python train.py --n_layer=13 --d_model=192 --n_experts=32 --experts_per_token=1 --d_expert=96 --d_shared_expert=256 --activation="squared_relu" --moe_layers=[1, 2, 3, 4, 5, 6, 7, 8, 9, 10, 11, 12] --router_score="softmax" --normalize_top_k=false --routed_scale=5.66 --balance_loss=0.000208 --balance_bias=true --router_z_loss=0.001 --init_std_router=0.00733 --lr_router=0.000334 --vocab_size=9533 --norm="rmsnorm" --norm_eps=1e-06 --tie_embeddings=false --optimizer="soap_variant" --lr=0.00447 --beta1=0.95 --beta2=0.95 --batch_tokens=[32768, 65536, 131072, 262144] --seq_len=1024 --train_tokens=271700000 --steps=7536 --dataset="wikipedia_en"
Below are experts of layer 4 (counted from 0) of a mixture-of-experts language model. Rows are named router (the router's row for the expert), up (a neuron's input weights, with its number) and show model dimensions 0-191. Each number is 128 + 32 x the weight over its row's rms, rounded and kept within 0 to 255.
After each expert's rows: a language model's description of what the expert responds to. This comes from a sample of Wikipedia text that the model never trained on.

# expert 6
router [126 100 122 141 141  81 144 123 161 123 122  97 140 143  95 116 158 116 158 149  98 123 120 154 135 143 145 166 215 131 123 144 144 110  63 137 111 111 145 211 114 126 140 132 112  61 169 106  78 103  97 116 128  89 197  99  95 164 155  95 132 132 131 140 112  93 131 139 179 160 101 151 187 141 113 117 172 174 146  67  80 160 169 163 113 143 128 107 124 134 109 118  89 137  98 144 150 136 124 100 210  88  78 178 146 100 151 103 101 148 112 152 127 165 124 191 118  85 105 161 127  46 170 133 199 113 138  97 106  83 154 162 133 156  73 132 120 134 107 128 116 106 187 116  76  97 118 139 125 145 164 158 149 103 116 125 116 175 184 175 127 177  91  96 212 126 143  93 124  72 130 155 135 110 134  76 130  55 127 121 199 132 120  86  95 115 104 145  87 123 102  74]
up7 [ 96 125 141 115 120 137 174 147  20  94 140 157 160 177  97 141 107 179 108  97 202 148 110 132 147 165 130 121  70 191 113 115 175 136 108 121 120 103 129 132 101 135 138 142 160 127  94 154 146 172 129 151 107 153 153 133  97 136 176  82 108 134 118 116 136 130 120 119 151 173 125 116 158 147 113  96 107 138 125 125 105 146 135  80 121  82 145 141 142 127 125 154  70 102 164 126 152 147 137 138  90 170 135  58  88 153 134 110  92 145 142  59 115  92 113  95 106 119 118 103 126  88 178 217 136 152 184 172 177 107 161 139 161 138 184 109 115 157 134 121 108  63 149 130  77 138  74 213 184 167 128 116 155 115 138 165 135  89 186 128 102 150 103 105 145 127  70 138  91 110  58 164  67  85 101 117 124 176 132 157 164 125  55 128 167 117 114 150 150  79 109 174]
It responds to: Nouns and words inside set prepositional phrases after in, to or for, such as in addition, in order, for example, to this day.

# expert 1
router [124 118 105 110 127  73 172  79 119 148 135 139 160 115 179 154 104 126 150 158 132 119  57 140 107 185 163 129 112 167 174  42  85 120 139 164 127 105 134 169  91  71  96  89 143 114 122 130 123 125 109 117 186 130 136 103 109 114 103 107 157  90 129 129 147  76 156  96  78 159 108 152 174  90  99 179 174 160 147 122 109 206 132 181 205 109 162  97 120 123  90  85 107 144 108 139 101 162 141  54 144  88 103 142 152 131 181 119 105 100 109 116 174 155 217 146 106 126 140 140  95  84 121 131 127 154  99 102 125  75 137 172 119  77 150 173 136  99 136 159 125 113 145 105  70 115  50 157  50 187 133 166 125 110 153 218 107 145 144 173  68 131 110 126 130 162 154 137 125 115 136 138 114  85 111 122 138  90 153 130 128 154 114  93 115 117  93 128 128 151  90 138]
up0 [122 117 160 153 122  93 118 106 142  91 131 162 119 110 136 164 139 161 106 117 127 107 117  78 173 196 132 129 153 178 134 121 133 150 150 130 129 181 108 103 144 130 162  68 145 151 153 146 125  62 140 200 164 115  61  89 169 169 117 155 119 127 144 131  80 107 133 185 116 172 143 126  88 112 123 138 179 104 167 110 133 140 122  78 181 134 183  88 139 122 162 152 172 100 133 159 113 144 128  97 104  95 113 170 159 146 103 126 150 120 159 118 142 170 170 140  83 140  53 170 111 149 109 116 140 141  75  95 235 172  63 154 179 113 125 131 183  73 130 148 104 157 152 119 106  62 101 165 100 138 166 110 110 185  70 204  80 148 146 104 122 110 123 119 102 132 123 197  64 100 154 100 131 133 172 147 104 142 128 109 135 103 105  94 138 103 151  67 158 106 125  83]
It responds to: Short vowel-heavy syllable pieces inside words and foreign names, often after a capital, such as E-ra, Sy-ria, R-ao, trans-form.

# expert 23
router [180 126 100 112 100 119 176  79 181  94 100  93 143 169 124 151 142  82 135 110  90  99  88 206  90 130 177 123 151 132 173 110 123 138 106 125 176  86 120 139 128 113 129 103 136 134 124 111  74 100 100 111 139 111 118  65  79 149 109 123 145 122 128 116 110 107 144 115 135 127 130 167 139 163 102 159 155 150 143 108  91 159 149 133 177 162 132 118 140 151  81  99 140 135  97 157 133 125 123 106 206  91  91 148 139 120 153 108 116 102 152 151 122 153 154 153 120  81 122 165 126  83 163 164 158 168 160 113 127  95 176 159 137 113  70 175  89 172  77 140 115 130 158 118  93  95 101 143  63 169 130 120 148  94 154 131  91 197 182 152 114 164 158  95 162 137 137 130 176  49 149 200 165 102 136  91 162  46 115 102 180 158 109  93  84  68  71 125  98 159  69  61]
up1 [144 144 106 101 162 117  95 148 143 127 105  64 106  92 106 148 118  79  84 105  90 162 100 190 152 143  85 124 148 123 109 174 139 120 164 108  89  90 153 111 122 102 135 140 129 153  71 122  63  80 119 100 144  90 148 114 133 131 127 184  95  94  94 126 160 150 160 128 125 153 156 114 202 141 110  72 132 124 115 110 162 126  99 103 154  92 151 131 150 113 130 152 112  80 107 106 164 104 131 122 101 171 150 198  88 114  68  97 164  83 156 125  96  70 161 162 134 145 145 149 152  88 143 199 165 164 121 132  88  85 164 182 129 131  34 201 203 132  96 147 108 143 164 105 143 150 107 171  95 114 112 135  99 145 133 106 102 178 121 128  70 140  97 130 169 107 123 119 209 126 107 160 161 119 114  78 206 129 123 117 151 130 142 158 186  82 130 165 123 112  80  96]
It responds to: Four-digit year numbers in running text, tables and lists, especially after "In" or "In the", such as 2012, 1950s, 1909.

# expert 9
router [111  91 123  95  82  84 172  96 137 128 136 134 151 133 155  77 158  91 159 183  88 147 106 157 146 143 161 177 153 201 148 133 132 118 106 161 115 114 130 138 106  84 149  86 160 149 112  57  87 145 128 115 159  76 118 112  80 174 102  74 152 133 111 116  71 140 164 116 136 122 151 151 143 173 119  96 108 153 186  97  75 125 151 101 141 121 147 108 210 152 106 134 131 164  87 157 124 125 114 135 132 100 107 165 192 105 108 112  94 134 154 158 115 160 131 120 105  80 101 164  57 150 193 161 166 186 145 124 143  79 189  98 127 154 105 147 109 152 117 169 123 152 156  95  99  96 114 142 107 152 190 179 145 107 118 168  95 167 198 170  34 133 154 117 147  82 170  95 140 111 138 159 141  65 126  85 139 127 125  89 184 141 110 108 118  96  93 115 123 181 129 105]
up7 [ 87  77 177 149 119 116 123 101 168 153  24 114 158 138 104 161 140 163  94 116 150 106  96 123 157  86 121 130 174  96 193 175 118 139  66 148 111 123 135 148 118 114 177 126 123 111 167 141 107 111 136 117  62 179 144 182 114 125 155 118 118 144 163 106 127 184 134  86 120 132 101 162 183 124 149 108 138 146 126 145 131 116 137 117 108 167 111 132 162 131 203 107 104 178  99  89 169 116  84 196 163 134 107 162 142 148  83 159 126 132  80 102 128 139  76  86  85  43 145 149 121  51 115 181 142 194 147 104 147 151  94 141 149 144 158 129  95 149 125  98  87 145 121 128 123 108 106 215 131 108 114 108 146 135 167 160  79 148 115 121  75 139 211 141 131  82 166 109 137 155 138 100 136  95 110 134  94 143 105 129 117  69 118 131 176 150 116 198 166 145  89 144]
It responds to: Census and quantity words such as population, number, list, age, plus percent signs, commas and is/were in demographic or chart text.

# expert 12
router [145 129 132  31 110 105 166  84 169 112 148 152 171 104 137 109 173 110 129 111 121 124  98 156 164 156 164 127 131 141 137 129 140 140 112 150 161  83 138 218 119 130 120  89 141 111 125 148  82 193  91  98 170  73 174  93 123 159 120 101 148  50 142 123  76 120 189 109 114 179  91 170 144 155 105 109 137 191 184 106 100 143 150 155 162 123 139 117 144 162 115 129 127 158  83 184  59 108 154 106 117 120 111 126 119 137 189  91 145  87 157 111 114 154 169 123 110 112 139 180 104 107 149 199 140 161 122 103 163 121 132 186 149 116 123 167  77 103 160 145 139 121 172  74  67  86 102 140 118 174 120 153 135 104 129 154  84 178 153 137  88 166 114  96 162 144 148 118 126  66 132 155 114 100  45  78 172 122 118 100 192 130 113 113 118  75  99 114 107 123 115 101]
up5 [ 49 104 154  91 139 111  92 154 115 100  90 149 124 149 118  78 121 133 136 131  97 141 195 106 142  82 157 183  61  72  68 130 180 174 196 139 145 182 167 143  60 101 103 111 126 160 137 138 124 102 157 194 111  94 109 165 102 117 167 101 167 103 145 144 127 126 156 106 145 167 186 114 166 173 123  59  65 127 149 126 122 127 149 130 136 177 160 105 124 163 118 148 133 163 100 154  95 175 166 160 113  89  99 116 113 165 101 124 105 176 132 185 130 172  90 133 108 100 126 167 152 128 166  67 161 144 128 138 143 138 122  79 135  96 196 166 130 121  89 159 203 148 129  80  49 138 127 111 130 164 127 221 155 141  80 157 151 150 119 116 160 119 114 147 127 142 168 110 143 100 129 108 136 144 109  83 142 150 133 137 104  76 138  89 101  99 107 146  83 136 142 136]
It responds to: Mid-word fragments just after a capital initial in proper names and foreign words, such as S-ey-mour, S-onn-y, S-ev-illa.

# expert 3
router [121 122 101  96  64 132 154 101 140 140 118 104 140 126 137 150 162 110 171 119  96  92 117 104 142 154 151 126 140 221 162  74 122 127 138 133 147 143 108 140  71  73 153 160 137  96 193 107 126 173 118  87 139 153 148  96 106 169 109 161 187 138 131  29 103 140 126 112 124 156 106 125 147 133 121 144 225 123 171  94  99 155 152 169 117 140 106 124 147 165 113 139 124 136 118 202 126 105 196  84 146 102 114 172 139  79 127 133 153 113 123 178 108 142 165 164  80 109 112 141  83 146 136 158 167 175 159 130 175 127 174 166 133 139  89 143 120 124 127 141  80 152 151 132  95  95  89 152 140 105 138 163 219 109  92 116 108 120 160 155 137 163 121  80 242 102 159 117 143 137 137 157  88 141 132 153 134  77 161 122 163 208  95 103  80 120 126 143 141 112 140  83]
up3 [188 196 126 100  92 107  99 149 187  80 116 170 146 166 125 135 177  76 147 125 142 159 117 120 185 174 139  79 145 143  92 147 129  93 116 103 126 130 124 106 144 147 122 208 165 126 114 137 166 112  98  76 123 182 146 177 109 107 133  68 164 138 119 153 163 153 143  72 123 173  89 135 112 130 130  70  64  99 108 193 136 158 124 143  83  87 172 174 122 119 180 126  45  97 129 169 130  63 117 100  98 104 164 125  84 122  90 141 181 147 143 110 113 163 137 134 155 160  83 176 149 155 134 139 166 133 141 148 112  70 155  90 117 144  76  88  79 121 114 122  49 154 152 124 148 107 126 124 144 144 148 183 153 106 127 110  92  91 110  97 110 121 166  75 162 115 126 104 155  46 126 139 136  86 125 125 150 195 173 124 107 117 104 122 154 124 165 133 119 147 104  80]
It responds to: Field names and line breaks in list-style infoboxes and taxonomy boxes, such as Genre, Genus, Clade, Coordinates, Interactive map.

# expert 28
router [187 139  93  73  96 123 147  95 168 103 142 135 165 184 135 114 130  91 118 125  60 130  93 148 109 153 152 204 169 169 148 136  84 126  98 161 146  67 126 156 110 141 111 123 178 129 161 107 109 143  91  88 171  68 163 102  93 134  90 118 165  70 139  97  95  86 183  85 163 165 130 156 147 122 100 131 136 152 146 110 131 140 192 153 147 153 149  84 145 171  89  90  92 121  77 164  96 131 156 129 144  97  86 161 157  86 170 128  75  95 140 186 141 159 175 116  70 128  98 185 112  90 146 204 145 120 178 121 148 111 131 136 149 110  66 155  85 170 142 131 124 153 171  53 120  57 103 115 120 155 155 138 165  97 161 125 108 140 133 182 126 138 108 115 134 110 172  90 148 118 155 149 137  86  76  95 131 125 118 125 162 179 127  74 121  95  94  93 110 145 119 131]
up0 [144 140 115 168 146 114 140 167 127  82 145 113 153 122  72  79 145  92 146  98 139 122  91 178 127 115 169 165 125  94 115 115  98 147 181 145  94 162  91 139 134 124 115  86 132 122 193 146 131 113 170  78 103 109 125  62 107 119  91 160 196 112 175 146 152  84 154 176 138 127 126 171  80 131  96 115 162  99 123  36 144 105 145 144 139 146  96  50 142 141 155 109 149 111 137 183  51 146 171 154 125  82 166 138 131 135 114 130 140  68 136 121 171 138  87  90 134 142 130  76  72 152 124 167 142 154 122 146 182  92 159  98 124 107 121 155 103 136 192 111 139 203  55  85  88 132 157 146 194  94 115 118 186 127 157 188 154 115 126  85 120  98 104 147 100  84 144 100 107 133 141  92 101 107  88 156 153 149 156 112 128 102 118 129 100  59 126 166 115 129 185 166]
It responds to: Capitalized first pieces of place and proper names, such as United, Aust-ro, Slov-enia, Mal, San, plus the invisible mark after coordinates.

# expert 2
router [129 129 147 111  83 101 148  61 129 129 146 100 175 197 154  98 140  72 138 168  93 103 117 209 130 122 168 201 142 199 139 143 160 118 120 176 167  74 119 127 112  89 126 129 172  95 108 104 110 146 126 137 153  74 149  65 108 150 119 106 156 148  98 134  96  81 174  75 139 160  90 164 133 157 130 111 168 137 147  78  97 165 140 127 143 148 130 103 177 146 111  69  70 153  95 145  96 107 162 108 140  98 104 141 168 119 112 120  82  98 151 183 100 138 131 166 109  83 116 170 112 121 142 143 206 136 176 105 163 129 135 187 183 154  64 121  94 165 140 150  90 160 183 112 100  90  91 135 116 148 170 121 140 103 150 123 102 165 150 175  93 140 127  77 150  63 166 152 125 128 133 195 137  97 117 122 136 130 159 112 162 153 104 116  79  68  98  80 112 137 117 113]
up0 [105 103 138 124 168 105 176 160 142 213 105 141  87 119 155  82 112 120 135 134  86 189 117  99  74 132 128 101 130 196 160 155 156 103 124 147 134 108 145 128 136 170 108 115 167  91 130 163 112 140  92 143 107 115 135 138 118 136 141 203 151  80 181 126 103 146  71 135 115 199 187 113  67 110 132  97 125 158 136 121 104 123 160 143 129 127 116 153 139 128 141 152 162  46  39 125 100 124  70 155 132 175 153  97 139 151 142 105 102 169 151  71 139 108  93 171 113 207 123 112 176 104 128 147 148  99 132  79 132 134 129 121 126 183 102 140 119  63 129 122 166 141 121 161 150 152  86  86  93 156  77 125 169 115 159  91  57  99  91 117  98 138 167 141 140 106 143 131 121 142 166  95  83  78 101  60 156  75 188 105 133 121  85  87 120 153 182 159 149 123 147  99]
It responds to: Head nouns of place or institution names, such as School, County, District, Street, University, and suffixes like -shire and -ville.

# expert 13
router [120 157 115 105  86 125 161  97 189 132 135 105 179 168 143  86  99  94 124 137  31  86  95 159  75 128 132 161 186 141 187 114 156 133 103 143 165 116 151 149  92 115  99 119 148 144 147  98  91 139 102 115 176 133 109  60 101 175 110  79 130 164 122 104  69 100 192  97 114 182 112 114 132 132  98 162 151 110 129 126  79 137 167 158 134 154 156  94 146 142 126 119  45 154  71 162 112 126 119  86 181  55 116 157 137 117 105 154 114 134 171 141 142 135 163 162  99  91  95 192 101 105 145 183 184 138 163 101 188 100 166 143 152 117 124 130  89 173 116 144  90 147 146 124 111  81  72 138 108 163 159 132 165 104 131 121  73 159 147 195  67 145 137 116 160 134 132  74 165 133 113 143 127 136 137 130 165 120 137 137 163 142 118 129 101  88  99 106 110 184  79  72]
up1 [120 144 136 142 194 151 174 122 146 182  45 133 126 161 111 151  77 196 146  82 198 128 147 199 118 157 114 143 186 142 143 100 156 148 139  91 126 154 162 156 124 135 112 159 110 186 129 140 149 111 122 127  78 103 144 153  71 109 166 128 112  76 140 110 155 141 141 128 154 165 113  65  71 151 116 128  92 108 130 152  83 160 150  73 157 144 101 110 106  95 126 107  94 117 119 162  97 112 107  99 110 133 130 130 118 126  96 130 192 124 117 148 143 121 146 118  97 126  96 129  70 162 140 125 145 121 122 101 203  95 104 132 104 179  55  96 160 165  99 108  95 115 138 137 229 112 102 161 169 108 129 134 190 133 165 186  43 108 149 107  53 104 147 152 154 108  91 136 147 116 173  88 160 191 120 167  85 119 123 146  99 138 117  90 158  79 101 146 120 131 136 113]
It responds to: Numbers in coordinates (minutes, seconds, degree marks) and table cells or durations, plus sentence-initial "There", "These".

# expert 16
router [220 157  94  84 123 107 158 106 146 130 129  81 200 185 181 110 161 125 151 170 113 143  73 136 112 150 157 182 156 129 164  86 149 109 111 153 142 103 144 178  92  57 180 128 196 104 125 104 167 184 151 101 177  67 131 114  82 169 127  93 148 155  96 107 112 120 165 128 120 150  91 178 119 101  89 189 147 127 126 104 103 166 138 136 153 147 144 102 128 123 110  69  94 127 121 180 121  97 204 109 126  96  81 153 110  33  91 148 130 123 128 148 145 134 149 135 111 133 148 158 114  99 141 112 170  97 204  36 128 127 138 183 116 114 156 163  95 129 181 112 128 141 144 119 105 117  96 144 104 155 125 108 151 131 145 142 145 135 170 156  95 125 102  87 132  67 136  80 122  95 140 138 162  91 102 138 115 101 196 101 141 172 115 115 132 106  95 115 121 115  90 107]
up4 [123  62 131 181 183  85  96 137 123 138 115 114 171 104 158 150 167 137 105 151  70 158 109 223 119 123 107 146  73 152 128 101 136 147 128 133  92 125 127 198 128 111 176 145 161  93 130 135 106 144  79 145 134 144 147 144  88 108  56 145 192 113 128 137 138 124 139 121 135 163  93  74  84 112 135 187 148 183 140 102 157 145 111  93 146 123  93 159  77 192 180 172 154 135 196 124  99  89 139 114 136 113 114 128 129  84 146 109  58  89 132 140 103  68 179 134  96 104 103 155 149  87 192 158 125  76 128 176  82 122 116 114 143 113  97 122 138  97 184 178 132 135 130 154 124 146 143  94  56  86 152  73 134 125 148 117 107 103 151 115 126 156 140  78 132 105 122 129 142 130 131 116 122 115 164 199 116  91 104  76 165 146 106  84  62 147 173 143 173  78 143 109]
It responds to: Word-final pieces such as -as, -us, -is, -z, -š in Latin, Hungarian and Slavic names and taxa, like Pseudomonas, Farkas.

# expert 17
router [125 111  98 124  96 101 148 119 148 143 133  83 148 215 141 127 135  90 135 192  96  99 109 213  97 173 149 182 151 136 165 112 121 115  56 138 160  97 152 154  99 118 203 100 115  92 158  67  88 155 142 106  99  84 159  97 112 143  59  65 124 129  93 129  73  94 144 119 134 178  96 137 133 137  92 139 173 134 151  95 110 152 164 129 151 128 166 102 163 161  96 102 131 160  72 171  74 141 131 115 189 101  83 139 187 123 197 128 131  92 126 199 158 156 154 145  62  95 122 148 132  95 150 159 168 135 152 110 140 110 187 149 141  92 135 161 121 143 116 146  94 164 179 128 112 136 106 105  85 130 159 159 118 115 118 154 137 145 120 140 134 133  91  84 156 104 134  96 159 100 109 177 114 126 118 141 153 117 162  98 144 180  82  83  76 112  96  93  66 157  86 142]
up3 [166 133 137 185 109  82 131 162 176 172 154  81 111 127 112 161  79  72 102  59 136 122  98 109 133  45 145 138 121 115 207  84 136 115  72 109 186 105 137 146 134 113 128 131  93 138 123 130  97 181 174 144 141 103  90  75 127 130 145 152 153  75 173 148 192  97  67 140 146 163 160 143 124 111 163 119 101 187 162 134 106 174 135  81 136  68 182  92 104  95 152 146  99 113 110 161 126 115 187 150 127 148 156 134 188 116 140 107 114 155 119 113 132 137 178 113 133 123 104  89 117 106 192 164 157 109 118 137 110 152 119 116 143 124 122 124 121 186 145 130  98 118  99 112 136 200 145 109  75 133 111 126 160  94 132 105 148 188 113 166  79 118  21 161 148  87 105 117 151 120  70 135  91 119 165 159 130  94 154 192 147 123 118 118 128 142 110 141 121 193 102 168]
It responds to: Infinitive or range "to", modals like would and could, and clause links such as that, which, who, before, until.

# expert 24
router [173 115 101  60  74 127 173 116 153 158 158 119 148 148 140  94 130 116 164 193  96  94 103 155 120 191 154 146 155 160 136 121  93 145 103 189 136  64 125 137 105  89 130 116 155 112 143 124 137 145  74 113 144  49 147 103  89 161  65 131 157  86 109  90  81  99 175  96 129 157 105 129 153 139  93  86 147 156 156  93  89 151 162 146 146 153 134  96 149 151 115  98 116 165  98 161 107 140 122 100 180  88 102 168 193  85 151  95 106 111 114 193 181 138 167 146  96  90  90 165 135 116 175 192 150 142 133  78 145  84 164 137 137 113  97 175  86 182  76 164  90 138 168 104  92  89 101 104  47 152 135 138 164 105 147 132  68 158 136 169  93 135 129  99 143 101 157 125 155 116 100 147 135 106  84 104 125 101 136 127 149 189 108  96 116 106  88  74 112 146 113  92]
up3 [166 124 153 139  82 183 150 135 143 113 168 195 198 116 100 148 125 111 111 121  69 145 116 124 161 125 135 146 138 127 159 132 154 157 136 122 107 114  96 159 143 144 152 162 126 149 174 204 144 107 134  94  53 149 105  96 172 117 116 125 177 146 157 125  88  87 121 174  64 113 146 124 157  98 162 109 134 151 146 147 115 116 118 174 135 136 156 103 122 160 150 139 109 131 147 114  99 110 166 131 163  91 137  80 164 124 114 157 166  79  92 133  98 123  86 129 153 115 163 122 134 120 107  84 163  43  67 108 174 146 190 255  87 102 125 167 169 147 142 129  99 145 100  50 100 109 141 124 107 113 132 165 105 137  73 142  74 101  89  77 109 127 138 112 120 213 158  78 129 144 145 148 135 162 122  96 146 105 101 118 161 120 158 104  51 117 191 128 123 126  92 104]
It responds to: Single capital letters beginning proper names or foreign place names that get split, such as B-avarian, S-odom, C-oyoacán, Divizia B.

# expert 8
router [146 156 139 130 117  80 141 101 166 155 161 143 166 115 108  73 188  86 150 136  82 174  50 173 137 180 153 117 180 156 168  95 163 118 137 127 186  83 148 129 118 122 139 101 172  70 137  98 125  99 139  74 140  99 148  87  75 149 119 130 194 112 107  88 120 142 159  49 134 118 130 126 112  84  40 132 185 150 147  90 113 130 143 169 142 131 130 101 120 105  73 109 145 166  84 139  94 116 134 111 157  94 102 165 151  70 170 144 109 105 136 168  94 142 143  99  91  80 121 146  79 135 153 137 143 161 119 136 104 140 206 152 165  86 130 167 119 115 101 121  94 181 135  78 117  88  97  83  76 125 163 100 137  82 106 150 116 129 145 186 140  99 129 138 189 127 172  79 124  70 101 135 141  72 143 100 138  78 147 106 131 167 141  92 133  92 130  95  86 156 136 152]
up3 [123 138 147  63 139 176 142 115 112 187 140 139 133 159 124 152 100 148  47  73 131 204 140 128 113  89 126 116 118 150 116 128 154  72 146  96 103 126 166 156 145 132 124 102 142  54  65 135 127 136 110 140 159 135 180 109 133 158 103 112 153 152 100  90 158 150 107 103 107 161 104 155 104 160 176 157 136 122 125 149 187 126 127 133 101 129 105  85 201  93  75  90 148  97 110 126 160 139 118 174 118 159  69 174  96 158 148 108 199 115 174  95 134 144  83  80  76 149 161  81  84 151 118  76 135  91 145  76  95  92 132 154  74 131  92 104 110 124  79 186 143 173  71  87 135 123 155 129 109 106  90 160 131 113 193 113 152 129  96 123 102  68 151 142 135 145 129 114 115 170 178 121  99  83  73 149 128  82 119 104 127 154  94 114 120 111  91 178  71 128 180 159]
It responds to: Verb particles and sports-result words after was or were, such as picked up, ends up, pay back, won, left, goal.

# expert 15
router [146 111 121  86 100 110 168  78 177 142 132 174 156 110 120 147 126 113 135 151 124 164  95 127 140 122 158 100 147 107 191  81 158 103  95 138 130  81 136 181 101 110 204 106 157  98 190 106 137 151  67  93 129 143 129 132 111 121 129  95 167 113 117  93 109  97 191  81 136 221 128 140 151 109  84 108 111 162 186 117 116 152 141 141 107 138 173  96 168 197  92 133  72 168 116 165 116  92 129 123 145 118  98 147 146 124 176  93 143 111 138 144 136 129 164 146 147  83 137 131 107 126 153 196 128 188 188  93 172 104 222 153 120 144 104 141  89 113 157 160 121 124 193  89 117 128  95  83 132 169 148 104 143  58 141 141 137 153 166 148  30 140 166 119 128 176 154 133 168 125 146 163 102 129  65 136 164 140 152 120 119 123 103  92 121  92 131  79 141 114  78 102]
up4 [121  64 113 121 143 189 125 119  92 151 133 120 157 158  90 157 129 130 123 120 140 148  37 130 125 119 115  94 154 127 121 141 102 127 162 190 122 101 148 170 102 114 167 101  96 122 184 114 123 120 128 122 110 144 106  99  91 125 158  60 135 127 159 124  97 124 199 180 238 119 101 124  96  82  93 121 119  79 169 166 124 171 158 135  95 122 176 154  76 110 111 139 138 143 152 126 161  82 105  96 103 153 112 123  99  69 145 143  97 165 161  87 119 132 155 122  87  96 136 127 154 160  88 140 107 146 232 119 155 160 137  77  91 114 112  97  62 142 115 100 123 151 108 119 151 147  67 141 189 123  73 106 115  81  83 136 137 162 151 121 109 171 111 146 112 130 113  90 122  92 173 116 116  87 149 124 183 131  77 171 138 174  67  97  49 133 148 125  80 111  98 121]
It responds to: Second pieces of words split after a lowercase or capital b, f, g or c, such as f-ab-ric, b-ig, f-al-se, B-it-coin.

# expert 18
router [157 127 111 129  92 124 144  75 123 157 154 104 151 158 127 146  95  88 189 211 117 102  86 147  86 155 143 171 151 134 160 127  77 137  77 167 162  99 123 133  63  96 130 124 160 116 165  59 128 137 130  86 126  91 155  83 118 204  80  91 149 107  71 101  93 117 129 113 138 152  97 145 156 126  98 120 150 158 157  79 112 156 175 132 153 114 189 114 168 174  83  99 127 172 110 163 124 140  90  49 173  98  65 171 182 113 149  89  79  71 137 178 158 172 160 153 101  77 136 152 116  98 139 173 166 159 120 121 143  76 206 122 156 123 144 120 120 177 122 137  59 138 149 129 103 108  86  99 110 141 174 154 137 119 126 129 113 152 130 166 103 164 125 117 156 116 137 115 129  89  73 197 138 120 122  99 122 108 157 134 125 142  70 115 111  97 111  98  80 139 113 133]
up0 [107 126 150 139 118 127 142 121 106 181 178 125  88 120 107  69 162 204 121 161 163  73 146 120 135 166 128 152 102 156  78 147  88 146  43 165 130 150 145 136 104 134  53 120 114 118 134  78  98  92  69 137 139 165 111 100  90 141 153 125 174  62 144 162 110 202 160 111  96  90 105 150 155 122 149 162 127 130 144 112 188 114 144 110 155  97 144  93 134  96  81 140 112  83 139 132 133  98 106 143 200  98 126 186 112 151 135 118 108  89  83 121  76 117 166 175  94 120  93  97 201 103 170 147 175  97 156  79 130 123 108  77 102 158 114 131  96 132 149 128 167  66 152 153 149 115 135 113 127 121  89 150  68  76 165 144 179 119  93 162 145 130 141 128 161 127  86 132 126 166 102 123 100 143  92 148  86 191 160  97  89 152 126 129 168  88  88 134 116  96 123  52]
It responds to: Conjunctions joining list items or clauses, mostly and, plus or, but, than, while, as in search and rescue, inferior or frightening.

# expert 0
router [172 139 121 112 110 121 164 124 166 164 149 118 148 115 157 105 161  75 145 124  97  82 113 171 109 173 130 146 173 138 147  98  91 109 117 152 125 102 141 153  75  86 152  89 161  81 163  70 104 110 116 121 154  73 134  96 112 147 103 107 161  73 126 112  95 123 165 103 160 163  95 213 110 128 126 168 139 120 147 123 100 142 159 120 130 129 124  76 159 140 102  82 102 110  91 141 105  87  94 117 135  78 113 158 177 102 170 112  73 117 133 121 163 148 167 200 126  91 143 147 120 123 103 149 171 125 145  79 171  58 151 159 137  88 112 118  98 135 122 134 109 175 149  77  75  94 123  97 132 146 122  90 176 100  70 127  87 173 143 198 118 170  99  98 147 137 155 102 134 103 107 177 124  75 105 109 202  82 182  52 188 151  69 106  89  77 123 106 103 155 111 106]
up0 [ 95 129 157 117 193 132 111 120 142 164 120 154 197 138 135 133 130 185 113 169 139  85 104 118 131 114 117 159 107 149  65 101 105 160 123 174  90 148  91 140 170  66 152 114 103 154 110 127  92 151  98 125  88 121 178  35 116 130  86 149 154 135 113  79 141 195  89 191 147 108 124 155 100  87 153 110 180  97 144 105  61  93 103 125 120  82 126 113 145  86 147 145 149 197 109 212 133  65  74 148 150 158 110 151 163 139 129 146 144 104 101  96 139 109 181 129 133 135  96 151 131 129 127 113 100 107 133 144 176 154 107 161 118 141 125 140 141 159  78 160 139 201 151 139 106 142 102 137 144  95 197 170 144 138 129  81 182 129 159 135 169 115 120 131 155 159 100  86 184 130  96  96 100 178 114 109 210 106 118 123 129  63 132 165 144 110 173 175 103  74 116 129]
It responds to: Past-tense and present verbs after a subject, especially speech verbs like stated, said, revealed, plus suffixes like -ed, -ated.

# expert 27
router [150 139 127 112  78  71 165  87 135 158 110 107 174 166 137  97 128  78 156 186  99  90  40 210 118 145 174 129 125 131 125  84 145 139 130 149 155  70 112 160  91 111 110  88 159 118 149 108 137  99 110 109 146 105 162  86 104 213 138 104 162 132 121 105 116 107 156 107 146 150 116 133 155 159 100 159 148 144 172  98  75 139 123 127 177 159 179 102 161 138  98 102 108 155  85 167 101 136 130  74 200  72  91 162 182 123 153 125 124  98 135 141 127 155 173 162  90  84  98 156  73 105 132 138 153 187 133  99 118 101 170 150 121 129 141 169 121 157  88 157 130 126 160 111  92 109  99 120  61 203 133 135 147  97 126 150 118 179 155 188  90 153 138 112 164 130 213 115 165  87 138 145 105 113 134 117 176 103 162 123 142 139 113  95 104  92  88 125  70 138  92  95]
up4 [150 147 102  93  72 174 128 143  81 156 170 135 122 114 152 110  94 132 163 115 143 141 142 107 159 137 112 144  83  74 103 112 136 160 151 142 129 162 112 122 102 161 107 101 148 109 121 146 127 143  94 147 152 181 135 153  99 115 145 154 183 161 169  91 157 108  96 163 141 144 124 143 164 140 182 135 160 123 113  88  82 128 148 194 169  98 127 140 123 173  79  96  80 135 155 157  85 177 122 140 128  81 113 160 183 175  93 110 213  98  88  58 151 142  92 157 124  39 152 154 101 174 122  82 124 185 143 136 169 135 150 127 123 176 132 116 166 144 184 103 151  97 123  79 105 234 120 112 100 118 166 130 120 126 102 116 145 129 206  84 114 122 129 122 129 155 134 155  61 166  96 125  87 195 129 122 150 146  74 122 111 127 100 133 131  82 162 125 116  71  65 100]
It responds to: Single digits inside scores, percentages, dates and coordinates in tables and results, such as 8–0, 20.4%, 1/9th.